Experts of a small language model: width 192, a variant of SOAP for the experts.
Below are experts of layer 6 (counted from 0) of a mixture-of-experts language model. Rows are named router (the router's row for the expert), gate (a neuron's input weights, with its number), up (a neuron's input weights, with its number), down (a neuron's output weights, with its number) and show model dimensions 0-191. Each number is 128 + 24 x the weight over its row's rms, rounded and kept within 0 to 255. Numbers have three digits each.
Before each expert's rows: "mostly gets" lists some tokens that are sent to it at least half of the time. This comes from a sample of Wikipedia text that the model never trained on.

# expert 104
mostly gets: " mph", "/km", " kg", " lb", " miles", " billion"
router:144140100176121145123154124136158138140127151142141112129110132131150130159147102137122127118167123171089109156155162165161134114133112105105132160173149123123096078104142114137109185134107106135134088103171110130109159137106156150140148159122165089093126146117134102128107127104152139106116111151172136120090147104155147091085149158098123138117129116091088134161092155115155134120111161121118160066102109138138132115155151151133128173136146157161120130114154139128155154124112150079164148099150097196105154138152120108131073115121134155113139109110134089144115124101110111156
gate0:144145087182133126120149149115131166199143080137147121122124122112137093131126110165164116147168103143102146102118158123126124111136190088136100127158130092110123113120096127144102128122081092111108144127154130113159165117158106154136126119127119124122154124138142149092110165154118113142119147096138113132112121158145138081143137137119096132167064109096103123160134142129114142104153124108196120113132139130094157143133119097146121142113140167114130152104142152090131164107113145104143178098126108140136155127158073181113136136120135168103145187121093111156150140106121143136
up0:146110109149135109171139123146140121115114116089109127100091134128080132127128136149145095132146117129110116134125119142099100169152145171103122153168126140098075107139134118127131151130131077141072128172129182148110158105118139128090096160145146106131121133128085108097133121114094123120115133156140146113124149109168121149167135146115146147132127146135147121106112156128125135136113134192172196095158157172108113074134133082137128112149134113113121076142136164133142120125135144118128146128106131122127182129069159131094103134130134128137090076112150096099105080142131175145
down0:121124150095095125157139140154172089107164129137144202125144085121139141135084096074120125133150112124137136136091158143125129175156113126139105142121079123133117135126118090147132131164162132078152145114124102148099090108101134127193103126122121109114133166135110120140122140107114108108162135125092122169117151138135117098075128140127167132138152174134134131116153117158162087170127128140102132107148090122161127156141141111093170094171140158162155087130141152086102104126106119093150100150094160119125127140119124097114112115123146098115153156143167147149131110154129119157
gate1:162142093141126134118167150116122112125149160152133147146128105126135116152136106162140088084088105120048114138108159152161121105129170148119112117166136145141093132113143170133160151055110125106147105125189165147183110126109094130128119113115136128144127115147138106124121154109159130081132133118157138134099135100069127120127129155099120158135128142084101136088173150118103098087119166102124158147136136124132123137139103079123115097140139112182144130111097134087160109142131095115142116111122125139143131083125146156130117104149139101092167137126170129145112153119126158130
up1:136078144140126140125103122133121121101112165167092190143131134134101108176129098146117096145130124151104131117086126151165081096098111139124122167079123120159119127131154080127127146129103106123118150125129086110121167086126120111103132096122134125103119145107113112074102122138170124153100122108144107153122140100136115141119102154105116086117132141111139077089134110152161158127104178189155137122097103129127115141104151118118096126092110145124127118145094136143122151098146154131146135138111104175109136139116170112160179093112139146103079181152101123151093157133129149135
down1:099111117130133126148154178133162115113093159153137148070136142143088110120116163163115105131143158085108144141112100101148099144157074121128127150091123107110138121146130070146128116112123123116139160147112153111144122114137127051118139124137131138162163119133144087114116156102122123162069116139141171102125136153127098101157116122136121127139160127174105134122158126120112166103079122095161137155106101116112094095116142145098150111107132080127117128099125117107149125090096130176115125112125122157115134112148162146099138135092141124092125145115087113066101173133122141092
gate2:105140115107100086123176138134114183104096144163150116117138128133161116149122126109129112155136140098109129105132124075129107133122144103159131128108155113111146118131101114153105098144143132163180109168115084081127149153070129131077108150151134084174117128142117150155128113148086131089095147187100137116103097159140135120139152135135115123099103104112117105141121121139153110142169123147140093118102152095175125102145133124134146155098113147110160184149097158114139169098107164150105104119107112187127125139134138127109104139159109117134141125116114058151120116119118120149
up2:153106133095156102147101128105119116141088138132158106155144139151104155086151129136119095105093124119161128153158123121143110126105083123095170139110098118141132138113079106113148147170117104167131108106112129092131131127131134146157116162159136098111117119114072101104167100133138101168145066158101093125130104113137139126155136089126123103113118138084121185135133147146126143126140137169151138115139116068150119146084139176125124113142134134130107162130097140134164153110113159159153114167093118072127155116108130082171138127153182140120149111105115139140124154115148086157
down2:123131152160107097071104135145132101129057116135116134137122127130139147107129097123148147086136137126113109139149095130099152113130113167097130124140134150128120139122086144094137122136123100080099139127137107143140117123124085153115110088122114146085148171083113088137187117139163146121134133132103143147151099106151146140123154103128148150128114094136138107077130113100084092102140107165071142113103158163095117146138076099120123132135102157130159168126093208118138108129122116161150144173136164127143128116134159127133110173099142112121149124139167088117109111128147158112
gate3:127148094126141149178115115168141150126105102151099133132128099134131095109116092089144141121139105132106164144162124126115126066109122105103120162108104111123146101140132132145106126089132149132126085124144175096139136122158123151119108115126163120114175122129158154112084129134191127079095145168142134157129146138127112093099147134120088082119149162163104120144114130150121117131108139141122078073121160132109132111117103158080125152147118160131124142101145139160188147111138134176131165128098128142117089139134143214124117120110133120127165149164164098113133107129115120117
up3:155099132126160166123084108143099127123118101131144134081167086156116119112092117118170125161153141144111116135165090137175135103100137101097129140143070163131127086174117131133095125099106114098122101131136122152100115136156151097124118139122162149141122169118122161104136125206158145088160127133138093143112186098146101111079113128102175128121124107089155137155127110109097124098130109160126149137096091130118138106145125131145144148138132093096116115098146132138121152124166122133144147125099141155144112163147134127120103142125080068135147130088134159091132119128132096132
down3:148129164152108108107140158126107157144114152139147143132146137116129104169132110121132113141115117103134054136085189121115086137177124134102117203142140159114134168100114124136113150125142179105125162143110125136140140117107091131130113115095144142120145115111123135114131102118115145116120154162116086139176170114155118130142123126141116102118049145150089107143107138127111121160132138097136096133093139135129167166145122123146137121133140115221154134148170149131134107133112141112116118154105104109126048133136117126151080155092116149145132129120129141120157157139149131117
gate4:133140174141110129085130121158152100117117117088097141126081145143146111150110110142144107131107113157146119132134069145127151169142124146107088126144134118128143129131137128153154165192141180130117109110140147125124152159091148136141151102107066114138133141142104151157152148074149110094117107166147166124094124173176139119137108119120144112136122122117150095087130143129097098151154177133098096085111090154156172142125117133113146122114127176147145136128136120115152150149138133136150105134125158105193138148148129141138110143124145132108117144083177085105097107118159128084
up4:117116156167095114100189136104096116116149138110118129103136142132122129161109084135119132091137118117134115137124052136087132094125113095121138121107090142142094142091112122117149136143130169096136146107129115100142115080119092103128126164122136122138170107141138139098117103078146147119060096126140133097130101129152055112144126140130145149127154129117131149142157147123101084174154106124154104182152146104108122202104158150123109149137119118138117139143145135150140140120139120121137147122170138119154183091118118093151138144116178108121141128119170134109108152127132158098
down4:111133111140144100116128199122107143083147127112105119154129110106117107129131084132140153148152124136118141117161168100143147108141105171120167121119123132111112151122124134112148104131145136128170123218136142184145183126111186098116155137123116139122127118175115155098133109142107129171114128111076089127171147165103128150126124176171098139140158138139137117108107121209127142146098078147135080139143159087132112098122118149130135127139126108138144162159116122110131156162143101141101142122086154116132111127114120102152128139128098108123170134149144144121105106128118119120
gate5:133124117144117147141130168125125130132097116105130128129166189071191140114113106118092124164155105101155108146177134098126150168117102095110151096140129099098113102103151135161138148150135131116137109142179132095127135103119135149105126152153125119079152150153113101130133137110102109099158075182145153153130133154140142120163135107125114117168129105121120081139150127134135151131124097116159166125129184155158142144147213145154131139138109140138124134125111112130191145145114129134122118117122152148132105136108159094147124173137141099129100127098127099169104135162152134087
up5:099124100114166140103112159157120120110093096090113129126172145112092115121132149152140143162168184173173167097086126129133150113120110121106089129126105134103116126114131136100120132140163133107125126112119181132155146134112098149103113132112115124110124159101136163119115087065172121141170103119127110123135164135155135174144140138148125116124148125109131116121115104137121151115148118155132146121137176126127169145145127175119145129106148199153122080149133100153104111091100100126144137121064149135178128129115123152105100159093090101144131116127154181116120158116094119138
down5:105163158095104139140157163105133168122147097124123114160099148144132121121129126133124142123121126118096142136089114125102122107115102131156082129097142099167207135140115141144118109150125105133142156138116126157169148120133118111132127161150088117168101098111105119109141110137081099119115161111127103103118128162159100164192148155101129094140111138117112123113160146144184109103129122137138121127146073115110128129160121156126160112164150146122082149120143152107077111133147116114067132086103070141131136104157146133173156149157162151133101107178128116106158120140112125124
gate6:131118159137089106157129128130127099113136116168133183122150186142109125114118101071132095063139135115071068179139137158136148122146090103103115126120128124123108175184080113141094125121129168147117120108125134129114137130097140127160128097096145111129146128119136145147134169091126171091120127123149157140131169125101116126116128152131190114148108138115147132123107138093100103111105126126140128098170101168149105124122101094132102135082166172173115146136099135126160121151124104098153165109148121142101127132118152131139123097112147142130124131126113141183147139100128163137
up6:150132133091147121131165124118100137151154161152099117152117148170135143092126141145122088144113143140108103108116154157135115131125130112170168115081112114093125114108162117155118070120123140115162087105173111135135163108114103109104147112149139080114128092121093149123144099094136118100119088131107163148152100104130105117133147105122103083120137076112092155132139139090161122092165165132114143144129135132168077127120157151137155139141121134093105151190167130092131109148136106120138149140107111144113121155152179143127186124134157096143080113138114118125122143117113077150
down6:099121148110156144105115100128194068068124155096122123123119119130113171127151152172149150102135145129137085173149141114126142133165091113182099090142111131138127064083197125119110154113118093115119112114137112120086116071120114148124117144110131079153125153117134151127137105081147111131115113135140150114105139141178116102110082153142122147120113152121088143133129124124097137081122137073119154120088129123146118142102138105106176137099121120167154137126157129106112122133098109103184137143144117127122127131136156096109098093115130127139119122107094138133127138133115134107

# expert 22
mostly gets: " This", "The", " the", " The", " Their", " entire"
router:140189101138143121147142099108174158144128142140143120103098094125151130173155110162068151119153135139104089159135158152139142109076099099133147132131156103108132112142136120160097156127109095139146112108140080151128140128101158139124148151138143127082105138106156117105088122132144123126119079141161171087106140131114129096093163149102077141108143122123100158150111151099152154108130148102102149109103104165131122119124144175115150141159153165136136134076139124145128146108114167124149139102173117124090139141161123123161097124140148148102142104106106075153115122101105094140
gate0:136136111159151107099150121143107137115156120106140111155086083150113110137145162101126124153142086107081110113121109170125129146138164172145115073098060099060153145125104120077133114128107100141146106175092124111118136106150143133137100095145128176109131136072103130113110123113129090107116139140095099127152094148099081116101134113094142125130112141137125069129121104166141153121150153113120144146139141147116123139120153100115170115142150132104131131100128142127132106088166139168117164128182137164160145145141122078119126117152134168113137140116094110140141106133141128146
up0:119141132148136113100120131090151186126145081127132125094109128149136142155084118115127144121138117147103103105132080137116102120122122125136164102138098111111148134122138129095146123116140127149078150145139114124135133179111123121148223079149132130107189174113132149120116131123153121118146117119129149100089166135135145092164133145113097120134108134120120100121149122116146145101148147148156118154116141171155123152146130088108120118134118080114152195105119151180193115098112113142085131150167151138152152105109120154124106129124148198101128098122138153136145112095102135119
down0:165106132139142123148135126117142129125091098163157122130172119115106167176106142177117125189141165149174135141170095130098120146149096131176118149076093123121149140129170149105086138132113118166124115131115120119136123144126134154105132116105107134158154084124090084151142104121128164114064085138112125084147158156127128135135162128149121136123096133153090128132144143124111124162099134100133145133094104124100132139124137127077120138112110068100111107101104134133108123171149164124107107117139091128138103115143123141119123118120145138121098144161111078099109062134137171128
gate1:121107109125124141138163099119121129141152092114124140164150116111157162122131138135100077109141129121108162146137122178166147147130141096128102120139144099136140100120143132151128098122132186133093114138125133106171098097125119119099096149109150094087085204130132155132165119125165100132077108101117157147109103151131158165163176091159115162156131142127125131160110154083106142182155105089178106111131135147123109135106109119124163143110150118137153132153168171106163121120118148126099112114119153090130138131149117123092133143090082113110112088119122120125119153106114094119
up1:137109148144132138131112139137138157128126099128133131118126125089145183080045134114115147087153109081082099118032100140107140123115150135150120120111136123073143168149144130137122088129142131148146071094137138110105117140122115134151086110109136122110135120111145097095131132113178124092151144094132145109105149127132089094140170098095117140099147105149142123120150096116142130115145082123144129116155166143112107149132110108114132126165133084105161123109115125073133118164092122066122085141124111139133129130129124153117115124109134104128119107086090122108102127127119106140
down1:184160108112139144128139141155147108140144114110119143083158116134126137139144141153123143139101137129113109124101075126137151122104131116130105119131134129090095153134131127114153092117102131119167134159162130121168137159131145138114180141168102133154091121153131083166107085215118092083106119113136149102107092126147100124134093140144112178097142113085139107123119109122182111130144167184108122129173129136132110158151108095132140126134153128136140148152136102143113115120117169064111077149132150133105121156087102168130120130117120111144118110127159116122108098130093098100
gate2:105137141134080110112101095094096143117134092109123135114130141081119135117114114117144177118139135163192137152118147144122162162131147115109122157164132083125133132139160110106157135158121134123112190145169103111133100120077098113117126145105105104135113108147135110124116159120150113188112159116119106130107093083126124155138122134103121177126114053120113143151160093142134108128132142126130082085113124124145080199153145131146149160127146149121148125133120149134116116127115131097119133119155117108140115126137153158149145155136144157094118113107093155127096148085097111192
up2:152162144133157121107093116137105170112102136104151095115136088176109094148114129127163105117116082109125139093125148137153091139121076108142080087148137139153149114121136109194105102143109115127155124163150136123113106139159084124089105124084157172124130105131140136146080118136166117116168101130115137113137133144137158112126134095095180149108140175095100140120106154136179136143161137150095143137146127159141115101136108131107118140151128153165092115126130128134096146174157141129085162125168128120144128138139120139109170139104188101124145088111127089116133122123150131120
down2:102094135107151202102156134141114192103151159121139095150102090158135112173115140139111104130132123118107160121153116121118143114118154103170080182103137136136091094131160117132120150094139128111147107113123136124130164120149132181157164157158126105091095140090095148103153114123172162118144097134175108141110146124139146126106147101112146107132108144131162144116093113134130121147117106163110094123121110144120160135135095168137112159130152141123162129155129117122089137163114113101106142130140142088071144104158094119166143149123136104109112113148139127144118104162132149064
gate3:097098124155107104136114109086151147097122126088148142127119122112092161102158098155065118138129171135096131132135156110136106192109135111132137110090122128104118141162160122140118122134115094179156130184130117128169110107119159106154106163127155124134135164172116130154139152127150109159109140141095141136137091102086109164119149151142133167163114115070150131145122118114153153164117132135101129149148109152129079125103120171079125143110155142129161122104123085104124135129131117128111169157148109105111124130132070088121124110096113157156174104099147163111121127132143138147
up3:146138139124149139160103140145141103111113141138093107121183122154127102142177090119151150117101101126121111079116099127111134098101137163110093155113101164139100124141159133131126130157092103115159139111152147121119119128119153131153067178160095166125103071135165135118126099137130147131133130141096138120139125180111107108156163127112141130140168173135096137124157123082162147077171135112086173139124126127105153135135139146152106142157166147149122077087134166133105158109147091086120174119131085118127170149155158121133115153159114128129116128152140120142144107156140150116
down3:111101107136144108162167150131158120120154097112124122114115122162115140145178142115138130148129162126088099101178110134110145167155137159158108112107101127101129125135134147094167104112154125093128123133109114133114119099116140099114100142121161111077187146146138093158161145143152162111119124137132098144088094135152120134125143108142097180154091135134162084097135113191114148127130131125114168146122077121154129151110152183136150125147116140119136142132140083126139100140149121204153159123133104134138130179136114118117158120073130112146119158127130142177118148098094105147
gate4:134134133113127128120183090104132147167139114133154185139146125144137125116150138117147107114122169148117171131135166126090098163125131154130062117123122146109137075127117128156157105114131118148127146145130143136164119128106151130096131132105144137142129133146115100145127097106126111100136149107073145108086146113137130131127072131145129170167108198112131108090116143129137061112141107098106121157098153151079169107169111170135134098100132114147140117124176137124114154125096113128164135117125115151141129121097124121075181137075108131139118151102087107138103119165108103136
up4:167153096096130126115129158106143116120082163141132110108130109065139074147084147116107151144116129102105148084130123101105132104124125161134108132162172127101121166120151112109126100133102076114102090100137116146111116140177146118159155127146131142128172094139128131134164191129102148144171129105141116133164106096099180120135127155153109128108103102186108145133104149138144163117169107155120153125081118126099135111087158133135149126172146132105142125102117143118136074111114140158120116108130115160134148123093116132164114129166116122116124089093086136115153118142157140132
down4:125099104124132111117053158073088151154088155135166166107133117123089132137116096144126127166079141108136140174131124153114129137126088133125129126170133126124109156096097113123179166158090129080147151095115078163142117118109160117108138124157129138133105139106108095136147123084144158114128161129111150143096133095121140100122110117144129130145120086100154144119129132140149106108142112122114143165153148154141092163140092112167092109148128104131143095105079083148145133159142122089105123107120097153151133126095117101176139167146164126152130117113165137140115162136131117148
gate5:107138124165101152146139134111116112120125157132168129129099113084130167141110138183152142129184105142117114125133117143150115136164143128179117110107065151141141148101138115122121155141131145120136082112134107089155129139089116080136093114139105104142135098089087156147186155133114093122158142122128117153090149153157138118127132120093128139129148120090132144109148104096136107132106149124117110161084105133110099138119194130120118096136110094105141139140106138098151102112174134149170180091122097131122101149110178140139111122152132159085147129117138099152109162170155095108
up5:144136094150149124139130117129130093144120174110140107118078124129121127157142134158155110146168130132100113134110101101120185121164116150133095140123070139127151184145153112150117081130130122124146121105114109106149131196150146133146105111114121122123155145102189097133140141156143123152140102121138136156122151180131137115129130174155087110112151098090112131121133148165125124110105152164067111167115127150128093148142111064118068148106122145138115132138136139094119140096120149165143143112123089158076126106141156115155106167157108135141117142111120090133141119124124089094
down5:103120091126096115109159122102115146136172120128122106108153132115106129121126165106166146142154108173170149176113104150105116135133100163119204184105146123129162162138091143147167104133146110138164109108127120149101107154126124119098132146138116119105149159119137106152141138151109139161090150121113164142119134103099113144152150134116117134124111155097096090163140151138159090119178132145134130124136132134134119107125105184073128126123154102153170155115125136109095121142062154173153121113098137123122140134136094128110108137135093120132123200152117095139141155175113096123
gate6:134150173137118076080144075091152124120154086143111128100104161111123138094122127145157117143110137091113137110106094160124128117111156068073148160132153092124151108117116119114137154148102115174113122143151120146106148133148152116130153137164121135142107137136127170113104128133139106105095203133154155088131128118160135138154137108148079134103068109185162127161144146127078114086156139119161107127139134146128131142137141127127122155120184072121143103106116112102145128144137150130095127145116143134139135147128142142092114155124122104149130138161111103146154102094095100146
up6:147187163094152180133080126109129107116150156094153162132111112171106159141142120076155139126132141113117102160156145123130141105144131119150157122124122094136134165086162122132154131126147132125132111135106133146103152104117111154127109149115114150119127126103128106111138089130080150105140063103075133134080112148089123140138159139107159128131128104154134106110139132155082130106119123143088154134140096060076156097135101126133119133109133141144098154100080132121122175132100164138131121121133104154139155147138111144156128074151126145152149136110123115150162131186173142118
down6:133121178166105109150094143148145124102113074117114118137108121137176137129153133131122113114116139095128056167125134119092077170152104144137101094149127101157140143111128133108143138115108149098110140082136107145110075109089157132127121145079112155096093109133136139125121142113136166159107116083093093125099121153133136132142162109122121134152093159100094120093135125088128144110110126129178143100176138136147091092118166144195095128137140134142133106108144147123142146103107132113115128142127119130157106111140109125130142137093112159118154113076123185112146144152134090165

# expert 91
mostly gets: " his", " her", " His", " their", " Their", "’s"
router:130144116150142115158154134115144147145111144134144111082125126100172113144153131140094164105169161156115120153154155161129152091074113111122187156129138113113119118116138121132116130142128108160166109110127119156124151151107147164140149179133168122104108149107177105107113143132124127120083114125151147077120137142132142099114143149106116134119176131128117165146123149122127145094081134094095150098110147166129140092141151141131144165165168141152122128123166125179147129071106152144162130086149108138090142132173129112197113087130133144110126119100096107133123149103088113148
gate0:122135109130096106108113126097106101123170103118132160095122145102091153085142113118081102149135200123103134114153132136133152144129123137152183161124176118096141150156119125116170134137122090130130112103087124130117138114143107145098135111115165126157117150138153167107131117131150148095104130113114110095141103081126137132113157140131137168118138133132169149193131129149123128126103053153116136152104186134121139151117147122164123152106092115140083089133121146107144159117136127130126109100081118092137130110132132161110161142099140125123098170111097148193148162138121125165
up0:155124125140132131153158131117141134153130147135128140134148096133108116120148128143140167089082104112130086158141091157158158108098152115106113089135093150121105129133188108105120123105155101119142146093131176135158166084110130180073101153142148137143078089141119148161148108139159115123133160208132130085144120140133123130131147110111105147110136158131136095112116134136106116127089120140086096101129108097137163146119141104116140129104159143110116125117190128123129133117164124177082173131181107120130157137101147125103140113135146136093131145154130159111121113141158160087
down0:113132152115129160094170126136128138099164104151113097102080163158134135126154167157126144126133128120152086144125157142066152117151110129123121136131098119112141110087155127082086141137097129165144117125136163120107102106135102118137137136137063135182150153139146101125111169091094134083170143162145132113158108103098116147133140133165116121142086107129119159128104115110102092111121138151080129106081128177133111094123086118119113114139127153106146087136120143109144094176123138074114169150138119163124115160093132122158138143113116135145094137139152117114153143100162102136
gate1:099129159154130109133143156144112121129128123154116139097110145068177108114119150118117094150128092124148143118117144127100076117088098152089094181161124134138112126119115083116147129143134131111129141096104123165128108127161097116079093109102110157107109120135135108133090151139158147180136131155157153148115112146114087115140085112130138137116121141131104140139145075163126087149118125122149085185074132133168149091132176109156093140144163144122129119165172132130131140147128137140104137114136117112124153119107143112174178106159098089125116146111146107134110153109079158144
up1:090083145121135088174175137164109131092167128129148108160141113130198108135133121145087130134079161143101093118165136141111135128135128118155110164090127137155155103132156121104118136114117120105118133100098109139125093144122153120095164148123109160128101150065140114101141149131105135191162155124110106138151140158128092113146124148175116160142128101118134125123174104081139120136087135131092129129087157088108083131081153150131111088129158123142125083139170137113151114103126133121127149115112158124108161125125113118124135119163088095141165112113116115104107118140104111114
down1:170112123125115127147130123109165115134156122142160168107127130092104078143122135121138096148121154118142151119103173136201184127151153144117130119122132132131108086132118130116106095117088109099118136116116137104125113180133146096143088144142130086099175146088118114121146116174138133168114098167105107171114132103159125168141114146115125135139154155118141137165188130114114113125124125120161126164093158096174134158100088156095116124124182100138091115126142168143121126101158117168184118125138153128108100116126131153126179129157116116113121119140149123127135130176130120155
gate2:104082158121105135120130122133097123117118115136109147120115114090152145127155165153152126146156105143117149082147091131086146189118101116128101138135149194119130139163126109134116118097107113090127119096126113143081121161174130120145148135116126140116112127130147117150040114182148119152107136138147144123171116133120123099102185134168171124139143177139151131139104125173107097141129144120127096150094132141165137146148129127115074116148093133152118101133120151134112094130086124131138136094146103128105166097134114118115151128183131135087119092135101088102127130132098104161
up2:152106160134129121176139126155144133102202138118142091167110106137149117154107113083107109105141112106146106094159114109137155137097126109170173175128139112150149131102127137078151149077148105094132123157180157107133092116132139126154108124176131145143074129107137128131141122114143106145138147122166129096118154151090107103158153116170108104122145062159150099158131107114112175120152142118095143099153111128132096166090187151135106160152136136125112122084166160140124129144122120129080130154123130119142129122143123151107139102152127107128151124150142143115115113140132100139
down2:155148138133134120189129145132140086134181105160130142160093114162198124130133119105120122099112108159134092110119180120151149129118091166086118159111116160131140120150107132149159125159141158105083094145118186115109137118148126121094183149129123095158120112126174122144172102125145145156106159172119159104077109096088115112141115104103135110135103114165102128130116115155094140149149087137100139147140138151114142122162114132098152148121103137099114101098148117132105094114147169094137136142097115157135082119139086135137109141124117116157124126138168098157151117119140132124
gate3:127146130117137147132131138124123144148163112113152076109137108130111130133167129164127154105146146143088123156090173135133122135094160154145121129133118128128117156140091139168142053124162107135117156088163104125151107129120136133173145129119110163166170118147144117132143116132136126119110127116124148111116147118117104088136158115115105134143183149156126148114145107166097120177127123176097173155161139139135151119144119087138118130132117106167136141119109124115125123107062132145177135102144063089083102148118120101150169129084119123156112138113104150098111079162165084145
up3:135147163086097102127097101149115113132076140109138147138117158137087144092136150120154103143130097149142116096113127110172122115147118127090109118139091135117141108115078128162188167132133086089128100107131160135103151139149122116180137128120124126153117143126084085124095142160159106154141123142103143171105149148146156158165174146144101085110136121130150085118167143104120133147103138175070115152121121134108169141172131099096159101110116087134155097175119114120131111107099103131087157111131130129137089138123154104142126175127150137145117104150133126144103144111146125134
down3:102157135154142141112122098092094098131134130136095148137151136131128118170119119117174190131117120116120143124102117105133114094159166101066165092110173094132132103127112106153123061155104118163127132150103145088133104154160131134175121113120114151148145124116126194159148124062148128087133143124113094143139089139103154125147101130140130150143106073121129138133142125123114126108133148129099122123101127108116062088160125149116139151112113144116129163098101143137136118133085147154153147099126110121142117131107096076124114144132137113084117097154098131175151167137123117134
gate4:135107143151091095171115121123093146176173091107115114065105149107140166129165122112124144109109149159175126148094141167128135145105074120112124153143154155125183108173127128087148128129157163126156151088100113107140124129117130103125085117121133131109125147140132132198159132100156116144115127098175131121091136104158116165104154084115155101144116119101175134115110094110130077136102116124147143135115148119126106098105122164156152132102129131118128113128138167098177133130087104145134082083147133135114135114142136157123120130111117119138138135104092147102143141149111167130
up4:135121122138134147146154155140134125128115055118125137148134151122109089109160063089122118099163131161178138130136179120155142118121106163148140111126147140164095135127117082125137128142109132124145135127148139115115173126156151112112171113137134119077100123164097136143156105175167144120093152134162086138145123164099133137164139121135151155153144113115099150122115168116130128094139112166114172106157110124148151108125135152117150108141149135107153144117130109144144150148128116160152163118126136092056143066154120108143143113107150136125151165136143112211103143128143139121
down4:100106097155106124132075169109138131097129156138121134132146146156116136100156108106100145115157126128157115144105184119164108139158110111164120153073132146102114110135149067121127115173139082162148112101119128109119114099107119151192155137149163115135107118124145133108164108143159117149130142133128133151081165086161104087119155138106128083100138125120147140115107098127168128156114134147087111120153165068107149153122101163155129150115133106104129105118095128121151131127125090132122126171114131129126124137150159118154116120124173117154102131163139070151094093129119115093
gate5:131172133142100089116163123077169088127131142120130132112114138109133145130106137160087151152090141154117127113120148134154099153115177101148155111079129097083099125133103116077135133144129099110125133130165097126136147090112132102093123172134113146107165133108111108109141154103140124141127120094142098158103132079107115141159127136140102130081099098104115104124188091186114122146134107141145070107099084171158104139154127179135132109148177091115125134106142096139087133101129132142133140122168147165093101124131110090133129131155110129114128114118126125133166104125141112142
up5:141144112096149097117131123151168151109138159139138127133115133156144091105107140133119104162124151149157132108125177094116097141121136099147088117110165133146098137103091092108109095097150129163101132135132144133103179108112136086146201151088155109103119177154111160172129115087102148105118113122147144111160189124126140137159113134177109129114129150188138136111139158111091128135147154156129151120120141144143144110119111161157095090106154115157159155164175109123137138086154114142113124128157116148185123132140100129116124137107126120148143109148137116151160083101134138147
down5:128166084078158171157112155139133135096121115127130149111131166134141119107132093114113152115162168140143157151123136099135128085090155089140093124092155106130126099140114125116122106151121101110136116130151166102158136125120153113133171132125150101137122101107091152104117151193139116131144161136174079131084152152148129170131157119136147080145142114167155159146134106148106137129140107152125094106127112124112139141119120167154143140084130112156144117159118134153140156164110115128094157143078147123120108097145124127128150102127093124062105088149139133100139120137140121050
gate6:109101094116140149148166139128153113111138125133153144162126124147130196171169100109113165136141132108119095120141099141150114138097123089154164158123108137150128119157145137146201181140108138080114115132158115136157106093092122134098133130132116117090149119160136126143147122100115156119116109141136146084138154132088132131132141122122155122159128139138158131184129079117180101163098118111174133105125074109118098109143129120121091124130122129129140138119123095109108144138151147104138150109086123123163133128162160108122147110139091165102133134110188109071120175124135082144
up6:113103143131128124143147108125089110136109139083111106148095130151123131104133117152122148096112118149145109140113106106112138158138131128138103112106112136066174131145129131143118121153175100129121097132167129127120112129142111163113125149156132152124140069115092149112131108114158112130099121169116114092118115166118078113145157101100175131124123092156155097115142134163144107133075138167118127118079170101144161135104130158159147103123120108061133120175156143128103088119119148118138138184167142139097144165177122134135085166128182156119162117137121139111123105134166086134
down6:132117103150140136131130114126121082154083150092081131199131137132123158113143166119159124133118104141098126158123112091090132136143139109100092174144095121112136113103121126135125151111162093110125115140111145116105087149179123130107115125169119102103118133114105088113060093118125151139111151155159124095095146110145171066131108115157150190078110122144113108127135100131139124136110140146109121131124147094160095109096096130145135156171167116155140096128114128129122073131115182102121150127146110149130115159150114128114082111142122111108121146130147159151123109104150160114